Experts of a small language model.
Size: vocabulary 8192, 46.5M parameters.
Experts: 16 experts in each of 11 layers, 384 squared ReLU neurons an expert, 2 picks a token, 8 empty slots to pick.
Training: a variant of Adam for the experts, 516M tokens.
Below are experts of layer 5 (counted from 0) of a mixture-of-experts language model. Rows are named router (the router's row for the expert), up (a neuron's input weights, with its number) and show model dimensions 0-127. Each number is 128 + 24 x the weight over its row's rms, rounded and kept within 0 to 255.
After each expert's rows: a language model's description of what the expert responds to. This comes from a sample of Wikipedia text that the model never trained on.

# expert 10
router [143 132  96 129 140  93 154 130 128 152 102 151 119 158 100 117 118 155 137 138 113  97 143  87 118  89 124 124 148 125 151 172  67 126 128 108 109 146  82 104 144 121  90 136 128 154 123 124 141 119  89  98 156 117 129 119 188 154 116 152 132  95 124 119 164 106 147 132 133 145 179 176 128 132 143 113 133 119 165 123 143 135  91 108 124 117 162  97 114 123 130 107 120 105 116 144  94  96 105  82 121  90 165 143 107 138 172 150 130 170 136 112 127 116 163 154 153 134 125 132  90 182 136 133  84 147 126 171]
up3 [ 84  97 139  95 113 133 105 152 135  86 153 116 159 158 151 107 117 125 125 131 140 100 144 170 145 126 136 124 104 105 119 144 127 146 110 118 140 140 132 137  96 142 143 100 146 136 135 105 111 159 118 131 143 103 121  62 108 141 103 156 118 149 113 121 101 157  91 116 159 143  89 132 104 118 140 131 144 125 112 157 129  91 133 168 143 110 106  95 127 111 161 111 137 143 167 133 112  88 150 108  63 105 114 115 161 109 131 171 128   5 114 136 128 128 123 124 131 155 143 130 137 127 123 131 102  82 139 142]
Line breaks, dashes, pipes and field labels in infoboxes and lists, such as Preceded, Succeeded, Genus, Born, Created by.

# expert 13
router [139 163 193 127 114 111 143 115 117 137 158 119 131 105 152 172 103 124 107 149 159 134  87 162 140 148 114  90 123 129 142 152 138 127 154 151 150 149 161  96 122 148 136 113 149 147 172 130 125 115 160 135 176 144 130 146 165 134 176 164 113 144 139 192 117 149 107 128  87 125  94 138 102 115 147 108 104 115  90 132 132 101 130 113  95 144 144 142 107 115 124 140 165 109 134 113  93 135 108 142 121 175 120 144 103  98 134  79 142 126 104  91 148 142 140 126 149 101 132 110 111 131 142 124 133 154 137 164]
up3 [ 83 114 106 106 155  90 158 164  96 126 116 115 113 120 113 155 111 117 111 111 146 100  99 125 130 114 126 124 144 129 133 152  98 138 118 116 120 148 108 113 168 111 112 118 134 126 143 156 153 124 134 109 107 121  90 122 163 134 138 174 123 126 144 110 190 110 143 164 117 100 128 169 153  82 119 152 145 100  86 149 144 135 117 156 123  57 139 152 137 110 159 126 116 106 107 134 115 119 105 117 123 108 154 115 112 139 157 115 137 108 120 116 126 144 136 147  98  82  97 137 154 125 137 159 112 112 117 141]
Four-digit years, especially recent ones, after in or a month, plus ages and some sentence-initial He, e.g. in 1972, 2019.

# expert 4
router [ 95 146  88 101 135 115  98 113 137 118 148 161 139 158 137 102 146 166 153 169 125  92 107 123  96 123 145 175 120 108 129 104 123 145 148 178 148  93 107 140 109 171  79 124 127 110 129  94 150 154 109 121 143 142 131 120 111  91 123  96 124 173 130 104 136 140 170  90 121 131 142 123 122 160  96 122 158  84 125 110 145 142 135 140 169  99 129  96 171 135 149 114 131 110 109 171 171 106 145 122 129 141 119 128 111 119  68 133 108 117 129 101 133 162  99  90 113 149 134 148 144  75 142  94 124 167 124 102]
up3 [140 110 154 150 109 150 184 101  81 139 164 151 118 138 121 139 122 137 113 156  75 141 146 124 113 176 161 128 130 156 141  99 125 104 129 107 144 115 104 133 140 110 114 141 105 108 160 152 137 159 133 148 121 162 173 121 148 160 112 139 156 113 142 156 158 116 135 134 152 108 149 142 120 166 124 109 123 117 153 154  77 112 164 115 139 138 185 134 137 116 147 150 167 125 138 144 111 163 231 108 173 132 151 143 103 144 169 106 170 155 114 118 106 117  98 120 129 121  82 110 119 140 128 120 137 139  91 144]
Sports and competition text: records, scores, goals, winning, won, plus digits and dashes in results tables like 11–1 record.

# expert 0
router [103 135 163 129 127 117 114 147 140 155  83 113 145  90 118 118 114 110 155 121 113  68 150 127 126 107 125 131 144 114 161 146 110 109 123 109 113 152 126 113 118 156 139 100 116 152 151 173 128 131 103 152 140 115  98 101  98 126 144 123  99 158 123 116 137 107 110 126 157 139 167 134 139 163 116 136 128 127 158 118 136 119 117  96 121 117 130 153 146  94 109  99 133 163 127 122 112 131 138 106 100 137 168 120 109 152  89 169  84 143 103 147 116  95 144 145 118 171 117 106 150 131 127 136  86 157 147 110]
up0 [158  89 132  86 123 163 170 103 103 104 129 135 122 120 136 137 192  98  81 146 141 112 132 130 104 127  92 164 146 100 103 164 154  58 131  88 128  91 130 115 111 159 128 152  98 133  89 131 141 149 154 154 141 180 150 125 141 108  70 107 153 148 159 128  90 130 190  94 153 106 154 119 124 121  94 121 146 114 149 136 137 111 110 105 106 119 112 100 166 115  80 101 134 111 121 121 149 123 159 149 113  89 132 163 123 155 113 106  87 135 129 143 120  91 123 137 149 125  95 115 135 155  91 130  89 112 119 105]
Function words and name pieces inside list lines, tables and infoboxes, especially election tables and categories: from, in, Democratic, Party, Genus.

# expert 8
router [113 154 171 119  96 164 138 117 107 161 113 106 105 156 140 164 127 114  94 135 116  99 124 128 135 137 135 145 102 126 124 139 149 141 137  95  86 127 119  87 138 118 137 146 106 107  76 156  92 145 123 147 106 109 148 136  79  86 106 120 130  89 128 112 146 152 128 139 172 191 114 105 128 138 103  92 130 155 127 149 126 120 170 128 171 130 128  92 120 145  87 137 115 127 131 141 116 143 172 145  80 128 107 140 126 100  89 124 123 103 120 126 134 159 142 122 131 135 142  66 108 129 114 113 158 101 160 117]
up0 [131 122 116  84 108  97 138 172 139 150 150 160 142 123 117 120 129 122 100  45  93 101 148 131 148 128 138 108 190 148 120 135  88 117 114 124 133 167 119 123 114 175 149 130 115 112 147 107 133 125 144 123 134 104  96 145 196  93 115 123  97 147 149 109 159 102  79 147 128 124 146 110 145 156 111 113 146 125 164 159  88 157 133 135  74 100 134 126 106 108 135 126 127 139 119 116 137 116 121 127 132  99 136 154 108 134 120 117 181 129 104 138 176 133 135 113 128 110  82 112 114 106 119 128 102 133 124 121]
Words that start a noun phrase after of, in or for (the, his, their, its, nationality adjectives like German, American), and of itself.

# expert 14
router [151 127 112 102 123 115 149 195  97  90 123 150 149 104  91 123 154 104 146  98 119 164 126 142 127 124 133 140 135 120  94 117 157 124 139 154 126 115 170 117 150 126 120  89 142 110 126 160  99 128 175 129 116 126  92 116 188  88 143  97  85 112 147 156 105  97 119 119 162 105 129  95 121 115 137 127 117 118 109 131 109 139 120 170 116 128 108 164 148 176 134 111 154 192 129 102 133 153 110 105 141  68 132 116 142 106 188 125 148  93 147 164 113 138 127 112  99 146 109 135 148 164 128 142 138  79 151 117]
up0 [119  91 145 140 162 155 111 119  98 127 108 147 143 108 138 151 106 117 133 135 110 126 133 142 109 142 130 134 146 147 173 134  19 132 153 123 131 134 128 166 113 130 102 127  72 143 124 156 209 149  94  98  95  81 101 118 138 121 127 168 123 128 134 161 139 126 109 137 113  97 169  95 149 143 172 125  97 111 145 115 136 104 110 131  91 119 110 118  74 138  74 130 134 117 115 134 118 162 113 137  77 116 153 132 163 163 149  79 146  86 128  83 137 101 142 128 154 112 105  97 125 122 141 120  88 126 135 109]
Short first pieces of split words and names, often capitalized, like Ed(gar), Se(ver)al, Ad, Al, pat, ne, can.

# expert 3
router [ 95 115 114 147 173 120  99 117 106  99 133 113 137 117 144 143 131 122 119 136 132 138 137 154 156 152 101 136 125 122 167 164 159 120 164 142 157 146 148 158 160 128 146 113 114 118  92 103  95 115 108 152 119 121 136 130 144 111 158 141 134 156 113  85 115 146  59 108  96  88 113 152  91 172 153 101 100 132 124 145 102 133 114 173  90 137 115 151 106 103 139 142 110 139 109 112 165 127 154 151  97 149 141 102 126 151 155 152 140 148 147 118 134  93 149 119 114 165 150 145 131 109 157 129 108 109 149 137]
up0 [165  93 149 124 125 116 131 172 123 146 126 135 155 119 104 122 127 114 119 137 111 134 118 147 122  80 116 146 144 166 122 117 143 136 145  95 155  82 138 135 128 143 116 118  88 115 100 167 116 101 180 128 125 136 127 108 132 139 161  99 106 144 135 106 102 161 122 111 140 144 150 110 170 139 152 132 114 163 109 118 184 141 107 124 125 171 102 129 156 172 131 158  99 113 141 121 135 164 117 137 135 134 169 145 163 148 120 126 113 152 111 111 157  92  90 102 142 130 101 120 149 131 107 122 122 135 160 103]
Place names and their word pieces after in/at/of, plus University, City, Center, e.g. New York, Rock-ville, Washington.

# expert 15
router [149 105 142 116 131 153 108  98 127 133 147 128 118 161 113 116 132 127 163 141  97 180 119  96 135 119 105 102 122 157 103 127  78 130 160 127 171 138 136 104 113 152 138 121 138 127 150 145 117  98 128 135 128 154 137 174 120 102 125 124 165 140 125 126 110 102 158 124 124 142  81 143 132  99 146 130 171 145 155 124 107 142 129  96  87 117 140 141 108  99 140 108 106  88 153 150 103 162 124 140 120 137  74 137 143 193 143 173 116 133 156 127 133 150  91 131  94  67 112 130 157 155  98 134 159 149 102 135]
up0 [124 114 153 141 129 112 155 130  77  94 107 102 156 141 164 162 115 140 132 136 107 136 124  86 137 165 114 166 153 107 110 134 151 103  79 111 156 132 126 202 117 134 148 105  77 135 150 102  97 121 113 129 112 118 138 127 142  91 200 123 117 124 157 112 121 173 111 150 157 140 142 140 150 124 154 188 137 127 152 130 129 135 123 145 176  78 136 150  94 121 108 141 112 104 117 101 103  69 146 137 156 119 125 165 136 155 114 126 117 117 138 110 155 121 134 151 121 129 137  80 139  94 159 142 133 146 127 108]
Forms of be and adverbs or -ly endings in descriptive clauses, e.g. was, been, often, became, genuinel-y, mostly.

# expert 5
router [157 138 127 120 114 121 108 112 142 116 125 144 129 136 132  77 123  95  66  92 133 161 170 121 116 149 114 132 102 123 148 165 140 175 111  92 172 178 128 145 113 159 129 147 147  92 118  90 128 151 151 106  86 139 103 111 119 148 128 148 124 127 164  73 175 115 117 140 101 101 104 101 157 116  84 140 147 124 106 124  97 105 153 141 144  95  92 120 145 127 121 119  81 149  87  96  88 161  93 165 145 103 161 114 111 101 178 112 121 128 143 137 128 137  84  97 118 126 127 165 127 112 111 148 120 102 118 120]
up0 [152 138 172 101 145  87  89 136 114 147 137  95 151 127  96 147 122 168 168 139 147 134 118 154 126 100 147  77 134 121 128 126 128 106 100 153 134  63 107 131 165 115 125 127 128 171 147 125 112 141 117 109 121 126 134 130 143 123 110 135 162 124 124 134 100 110 144 166 145 133 136 106 166 102 128 122  64 159 185 138 123 134 132  93 127 122 119 117 103 110 110 167 125  83 153 124 149 148 129 114  83 145 155 143 144 123 135 100 148 109  72 122 126 142 109 125 152 123  88 149 120 173 137 109 111 124 130 143]
Short consonant-cluster pieces at the start or middle of common words, e.g. comp, imp, sp, tr, in consp-ic-uous, en-jo-yable.

# expert 7
router [163 177 126 125 126 122 139 103 113 105 161 118 138 133 154 139 136 143 164 127 151 139 163  99 148 104  97 125 131 122 121 109  97  92  96 128 172 152 114 154 115 123 127 118  88 123 138 141 118 120 179 122 139 137 134 143 139 138 153 113 138 154 125 137 143 155 153 161 142 134 113 132 144 129 123 182 148 112  97 127 135 144 119 161 158 147 140 157 149 111 144 132 139  74 114 120 142 138 162 157 153 148 118 170 146 115  93  81 145 133 116 143 150 155 107 112 108  99 105 116 150 135 149 131 128 173  78 128]
up0 [105 135 184 127 100 111 148 117 158 131 104 111 102 125 154 156  99  90 129 129 147  97 138 113 116 135 113 152 169 144 149 158 149 133 136 110 128 103 144 166 130 111 147 123 112  97 124 109 101 195 150  65 144 125  75 154 160 128  88 127 162 128 159  74 131 160 144 132 125 142 144 195  91 161 154 127 158 160 107 140 115 149 141 148 147 116 122 111 145 124 140 120  84 146 103 126 136 148 130 144 135 135 165 143 128 137 135  98 111  86 133 144 130 110 118 142 107 106 117 127  83 122 124 155 122 118 126 119]
Past-tense verbs and modals after a subject in narrative prose, e.g. revealed, concluded, announced, began, will, often before that.

# expert 2
router [178 119 123 171 154 148 121 184  84 176 100 110 129 171 140 155 113 112 105  94 110 138  89 137 118 107 123 113  87 115 111 116 135 114 148 106  82 131 147 128 111 120 113 143 164 120 150 174 110 125  77 175 125 108 125 163 109 173 132 139 128 123 127 136 147 111 124 117 128 183  90 123 127 120 119 104 146 113  98 124 156 139 135 136 127 113 100 129 146 158  91 120 132 105 128 151 123 154 122 173 112 119 155 174  95 126  71 128  99  69 142 140 129 118  93 134 146 114 128 112 118 126 171 166 157 125 136 150]
up3 [127 118  82 134 140 111 124 155 169 149 116 130 138 107 134 156 100 127 126 137 116  70 133  72 148 114 120 111  98  90 157 119 132 151 131 128 150 111 137 143 115 103 186  91 140 151 126 129 127 156 104 152 118 131 109  99 111 132 175 195  90 116 171 114 111 186 150 122  82 133 116 142 129 107 107 101 151 142 144 112 101  83 128 145 129 126 107 105 154 156 107 109 127 102 147  84 115 123 103 164 115  98 138 105 163 104 142 163 108 170 125 152 108 114 112  91 112 108 129 133 143 160 157 126 136  94 123 167]
Determiners and noun pieces after the, a or his in running prose, such as this, same, another, own, final, one.

# expert 6
router [ 91 117  98 136  97 132 141 123 157 130 121  68 155 154 133 104 106 107 146 102 148 141 152 159 159 113 143 143 130 164 102 104 170 144  88 121 124  97 142 168 160 127 134 135 126 102 176 111 113 116 117 145 110 167 181 140 135 123  87  76 147  93  96 137 122 119  94 113 110 167 107  97 129 108 173 158  80 129 143 126 135 144 126 139 163 111 130  87 111 177 177 124  95 139 135 133 143  98 126 115 168 156  88 116 133 157  86 154 134 147 117 119 152 141 111 132 130 188 175  99  96 130  93 127 146 132 130 156]
up0 [112  98 179 110 131 158 106 151 123 114  76 113 111  87 144 115 107 137 105 137  83 121 152 119 161 157 141 128  43 117 100 150 137 116 124 107  89 129 111  85 162  95 129 129 126 108 147 124 124 141 150  76  95 119 128 156 135 130 149 136 130 145 168 115  96 171 142 131  86 151 106 184 167 133 147  71 121 163 122  98 144 159 113 101 130 113 110 146  71 101 140 174  94 129 154 107  69 126 140 112 171 132 136 159 136 153 139 150  72 107  86 183 151 128 127 140 156  96 163 159 125 133 144 149 135 122 115 135]
Prepositions after verbs or nouns (in, to, by, through, until, during) and digits in coordinates, areas and percentages.